config.yaml
num_hidden_layers: 19
hidden_size: 160
n_experts: 64
experts_per_token: 8
d_expert: 32
d_shared_expert: 0
hidden_act: "swiglu"
moe_layers: [2, 3, 4, 5, 6, 7, 8, 9, 10, 11, 12, 13, 14, 15, 16, 17, 18]
router_score: "softmax"
normalize_top_k: false
routed_scale: 1.0
balance_loss: 0.00265
balance_bias: false
router_z_loss: 0.0001
init_std_router: 0.0183
lr_router: 0.00103
num_attention_heads: 2
num_key_value_heads: 1
head_dim: 64
vocab_size: 8182
norm: "rmsnorm"
norm_place: "pre"
norm_eps: 1e-06
positions: "rope"
rope_theta: 10000.0
rope_fraction: 1.0
qk_norm: true
attn_scale: 0.125
tie_word_embeddings: false
parallel_block: false
extras: ["capped logits"]
init: "normal"
init_std_qkv: 0.0743
init_std_o: 0.0135
init_std_up: 0.0743
init_std_down: 0.00602
optimizer: "adamw"
learning_rate: 0.00341
beta1: 0.95
beta2: 0.99
weight_decay: 0.13
lr_head: 0.00923
max_grad_norm: 1.0
warmup_steps: 556
schedule: "wsd"
decay_fraction: 0.277
decay_shape: "linear"
final_lr_fraction: 0.02
batch_tokens: 32768
max_seq_len: 256
doc_mask: true
train_tokens: 257000000
max_steps: 7844
dataset: "wikipedia_en"
Below are experts of layer 4 (counted from 0) of a mixture-of-experts language model. Rows are named router (the router's row for the expert), gate (a neuron's input weights, with its number), up (a neuron's input weights, with its number), down (a neuron's output weights, with its number) and show model dimensions 0-159. Each number is 50 + 12 x the weight over its row's rms, rounded and kept within 0 to 99.
Before each expert's rows: "mostly gets" lists some tokens that are sent to it at least half of the time. This comes from a sample of Wikipedia text that the model never trained on.

# expert 5
mostly gets: " do", " be", " like", " main", "un", " are"
router:61 59 72 43 11 69 50 56 58 34 60 57 40 64 60 36 55 61 70 46 57 57 35 47 42 56 57 22 54 45 55 54 29 60 69 62 59 55 50 47 38 38 56 44 52 61 35 48 52 43 53 58 64 54 58 42 38 67 35 34 42 19 54 56 56 43 38 28 47 39 35 45 61 29 64 50 63 37 48 60 48 54 78 44 51 57 49 57 56 46 57 51 51 47 58 58 37 52 54 71 47 40 65 62 47 41 66 53 43 46 33 59 32 41 47 63 55 52 54 54 69 16 72 42 40 53 40 47 51 71 43 62 70 62 61 28 49 82 67 59 53 26 51 58 43 49 45 40 28 45 55 41 62 54 59 46 49 57 43 45
gate0:50 49 60 18 54 56 44 43 58 53 36 37 46 65 47 37 71 45 56 52 49 50 47 35 27 61 45 48 85 60 33 51 46 47 56 58 57 28 55 72 62 38 33 49 39 40 62 33 42 56 57 45 66 56 56 41 47 64 59 52 50 35 49 37 59 58 38 33 53 42 46 54 34 49 43 36 54 67 57 76 59 37 68 28 53 43 57 45 51 41 46 55 50 36 51 50 52 60 40 45 50 43 68 53 58 51 70 39 39 63 45 51 65 46 38 52 60 58 64 64 35 33 51 41 62 52 35 34 62 55 49 45 57 45 83 60 46 58 78 54 32 49 08 52 43 31 55 62 34 61 56 65 42 34 56 67 35 51 32 48
up0:70 37 33 43 44 54 48 61 57 51 62 42 56 47 28 41 53 32 45 34 21 46 64 17 63 36 50 42 35 40 51 52 59 63 65 52 49 39 39 47 35 57 67 40 35 48 64 63 62 31 30 54 61 42 40 64 39 41 64 56 43 47 55 90 47 28 50 52 49 49 44 51 62 59 49 56 58 31 35 58 37 34 32 56 42 49 42 68 44 55 53 55 47 35 33 41 58 56 27 57 55 33 52 58 55 28 47 75 42 59 47 37 72 62 62 54 43 45 50 37 41 53 59 48 73 49 45 48 42 27 41 39 65 51 57 29 55 48 49 54 51 54 48 49 38 46 43 40 43 41 65 34 30 49 60 54 74 29 38 62
down0:73 53 47 65 31 47 58 30 58 60 34 52 57 37 66 40 49 45 62 33 50 51 53 48 70 62 53 69 72 26 52 65 41 65 43 55 50 44 66 48 62 56 40 34 64 51 51 56 52 50 68 45 33 29 68 59 51 52 40 42 77 48 37 44 39 19 44 40 46 56 38 55 49 53 32 68 56 51 46 57 57 31 58 40 43 48 71 39 48 38 58 50 51 66 53 81 36 62 63 37 39 51 59 48 67 58 62 25 40 47 53 43 60 53 27 48 65 73 60 34 66 62 63 60 57 49 47 60 59 36 39 57 52 59 33 48 23 37 33 45 35 37 36 51 64 55 45 46 53 61 39 63 63 55 33 63 41 43 46 37

# expert 45
mostly gets: " prov", " may", " local", " aff", "ville", " rights"
router:73 49 71 70 30 63 61 38 34 34 53 60 49 56 63 36 50 47 71 36 64 66 60 37 56 63 59 41 49 65 42 57 30 32 59 57 68 39 45 60 53 42 44 53 55 60 19 62 45 30 26 62 33 66 58 36 61 56 37 34 40 32 45 46 64 49 51 43 31 41 54 50 51 51 45 63 23 45 53 51 52 50 51 55 61 45 54 57 56 53 52 59 45 48 67 54 39 65 31 75 47 53 46 57 50 40 50 32 29 55 40 67 40 59 49 59 46 41 50 74 52 21 55 46 62 60 47 38 50 72 60 42 54 53 70 46 43 61 51 84 45 43 37 48 51 27 57 32 54 57 55 54 69 57 46 44 42 52 30 58
gate0:73 39 35 36 44 52 50 36 71 40 27 25 32 52 43 39 43 48 88 56 52 56 52 53 53 56 52 58 70 67 58 66 56 57 55 70 47 54 54 60 54 24 35 56 57 67 39 58 50 31 45 32 39 66 52 33 40 41 37 64 34 52 45 72 65 57 44 51 52 37 52 56 40 50 59 45 57 45 37 20 49 40 53 55 56 59 54 53 45 59 55 43 51 42 45 18 55 71 64 54 68 51 48 48 58 36 47 19 51 80 52 66 24 38 63 66 34 44 45 47 50 53 49 43 65 33 51 47 46 58 55 52 47 59 67 41 37 38 48 50 49 51 34 43 47 57 19 44 63 54 40 41 53 47 45 49 34 50 54 45
up0:29 59 41 34 56 46 30 57 63 55 53 55 63 64 42 54 52 29 57 37 83 53 74 61 32 36 78 56 44 38 54 54 49 50 37 75 67 39 54 62 29 53 48 60 34 47 43 39 55 47 49 50 63 58 44 44 44 56 73 57 47 53 68 57 51 69 50 47 36 54 49 74 63 54 35 65 54 49 48 58 52 40 46 43 43 30 26 48 59 19 64 38 43 57 67 40 37 52 58 45 46 37 56 63 44 44 52 38 65 45 39 37 56 54 51 33 52 55 37 52 45 35 44 50 38 54 48 74 43 39 63 43 40 52 73 67 61 69 50 34 57 44 62 60 43 32 48 37 49 69 39 48 54 38 45 39 50 67 79 31
down0:62 50 37 45 59 56 52 65 70 46 48 42 63 48 38 72 56 80 53 30 73 50 41 61 63 55 48 32 46 64 65 48 66 58 54 44 43 53 47 68 36 52 41 67 57 67 42 59 30 64 34 58 28 54 37 52 60 59 40 43 45 56 53 53 62 61 40 36 61 36 49 53 57 71 37 39 60 50 43 54 42 60 58 54 31 50 53 50 58 43 57 51 67 54 33 26 50 49 03 44 54 57 53 58 52 48 57 45 48 68 54 43 50 26 58 44 67 40 57 72 49 39 37 43 54 43 39 50 32 40 72 40 69 47 53 45 50 69 65 39 49 39 68 52 64 66 47 68 69 48 51 40 47 52 39 70 66 57 35 28

# expert 15
mostly gets: " season", " ret", "year", " rec", " Des", " DF"
router:39 70 57 47 41 45 40 50 37 63 52 48 38 70 49 29 51 66 45 59 46 44 50 40 56 50 56 46 42 29 45 48 59 58 67 41 48 59 69 53 37 56 38 41 74 60 40 45 73 32 39 55 48 58 51 35 62 77 45 31 50 16 62 53 39 48 48 37 44 47 73 46 57 33 69 49 34 46 40 43 56 49 59 56 50 50 32 28 59 41 59 49 63 52 65 51 42 55 34 54 34 40 52 54 45 36 62 49 65 53 43 52 39 83 45 45 49 55 53 54 45 32 72 34 36 67 75 49 59 47 38 43 47 57 73 37 46 54 68 61 21 29 46 61 75 47 57 28 50 65 38 54 51 53 38 37 44 67 53 56
gate0:67 45 50 34 52 43 37 23 52 50 54 61 33 50 38 47 44 32 43 40 53 63 32 60 69 74 47 67 45 55 50 61 54 46 46 43 78 40 55 48 58 39 63 34 39 76 55 48 52 58 73 53 33 55 70 44 44 55 51 36 59 49 62 30 58 44 23 18 48 31 53 45 40 60 35 47 38 58 37 65 22 43 54 43 37 46 55 39 47 36 36 43 51 24 46 56 55 51 72 46 39 47 55 58 53 38 59 61 62 40 50 38 50 75 35 45 39 51 54 76 58 61 62 47 57 57 39 42 47 34 64 85 42 53 54 44 45 37 54 46 52 42 44 45 61 32 59 39 34 58 50 44 54 23 48 41 43 56 55 49
up0:49 58 42 58 37 33 47 44 68 34 46 53 43 61 38 39 61 37 55 37 58 49 55 66 78 60 37 59 72 58 54 63 55 56 49 37 83 74 31 43 48 54 67 42 40 75 55 39 24 55 77 52 33 59 66 71 56 55 62 40 59 48 57 50 63 34 44 27 39 48 57 62 43 51 52 61 45 52 41 58 31 44 61 58 57 50 40 55 69 49 56 37 74 42 33 58 56 57 77 45 53 44 52 58 60 52 44 61 56 57 43 34 77 70 43 65 61 62 31 80 45 54 41 30 41 53 20 42 56 36 52 54 43 57 41 44 49 51 38 58 42 52 59 45 35 45 44 56 54 61 56 43 39 32 47 41 48 55 45 54
down0:59 56 34 32 43 45 45 28 49 54 60 55 43 44 36 47 58 55 41 52 56 55 43 64 30 52 59 57 68 67 55 53 47 60 62 62 68 42 55 65 38 61 33 32 46 70 39 81 29 66 72 56 55 38 36 64 42 50 39 39 56 28 67 46 45 35 68 50 63 47 68 30 50 32 33 43 73 40 58 50 41 44 45 63 41 60 43 44 45 63 42 43 32 34 50 52 64 46 63 55 41 49 54 45 57 36 50 47 43 59 71 57 57 43 38 52 38 45 31 65 48 21 54 56 53 57 69 74 45 59 29 52 41 49 43 51 39 33 29 43 50 41 53 51 33 49 60 35 47 38 36 65 57 27 23 53 42 48 43 30

# expert 43
mostly gets: " but", " Labour", " Bronze", " Mad", " Silver", " Rich"
router:61 38 55 38 44 51 35 47 48 45 58 72 63 60 44 29 37 54 67 46 44 54 35 25 53 50 50 39 55 53 56 63 52 74 47 55 53 54 71 58 51 61 41 41 69 70 34 48 40 42 57 75 49 59 77 52 39 27 49 46 49 26 45 62 29 53 56 33 33 59 51 46 53 46 67 51 45 28 38 47 62 36 62 65 44 48 55 39 44 58 66 58 45 61 48 46 35 48 36 54 27 58 40 56 67 35 58 55 62 54 40 51 51 74 47 87 30 39 35 63 43 31 55 26 30 66 58 46 56 63 31 46 48 77 56 28 36 48 49 48 49 53 50 59 61 48 52 32 52 46 51 56 53 46 46 56 65 68 36 57
gate0:46 56 45 47 43 47 42 48 52 56 45 54 50 61 52 48 52 47 60 50 78 48 49 43 51 56 32 66 54 53 61 34 40 58 42 48 39 62 37 22 62 51 48 61 61 59 39 39 41 23 51 40 29 62 67 63 46 50 26 27 54 64 34 58 48 58 45 49 30 58 39 69 67 64 47 46 59 45 56 62 67 65 44 42 69 51 16 49 83 80 80 57 62 45 33 52 48 63 44 41 43 58 42 52 54 21 55 40 60 77 50 50 53 52 35 58 62 59 45 58 53 43 38 36 58 67 55 46 63 49 60 76 43 54 50 48 42 36 53 46 64 50 62 47 69 45 53 37 49 70 49 32 42 31 47 64 39 56 57 55
up0:29 73 51 39 43 41 54 50 39 48 63 45 45 45 50 50 40 78 72 43 56 45 63 37 66 64 55 60 53 56 41 49 53 47 41 52 51 50 68 56 50 64 35 31 48 61 62 50 49 39 32 54 54 45 51 60 47 52 44 43 49 55 55 55 40 47 52 54 49 52 38 55 72 35 63 52 66 38 31 24 71 40 48 62 38 69 54 74 58 40 71 69 42 37 48 46 69 43 46 67 40 62 51 53 51 63 55 51 61 31 61 69 36 61 50 58 52 41 72 35 49 45 52 75 39 43 53 46 71 46 68 45 85 40 37 60 69 64 39 49 51 53 55 75 52 75 65 36 58 29 63 63 55 24 49 61 59 67 49 49
down0:54 45 38 69 72 57 39 52 59 46 50 34 50 62 51 53 51 47 85 34 52 51 41 54 60 53 49 56 36 54 48 33 47 78 42 50 51 38 62 63 68 45 56 32 48 66 43 57 46 48 42 42 54 57 40 38 59 28 56 74 62 59 49 65 26 38 45 56 47 47 63 55 38 58 69 44 27 43 48 40 59 35 48 59 66 43 43 65 48 75 52 49 63 68 51 40 43 52 44 28 43 41 79 47 53 58 44 21 59 32 68 51 53 53 57 37 26 50 71 45 41 55 44 50 64 58 56 82 63 53 36 46 68 68 53 66 47 58 39 33 48 43 52 48 40 48 50 49 44 47 46 35 55 20 61 55 37 42 41 27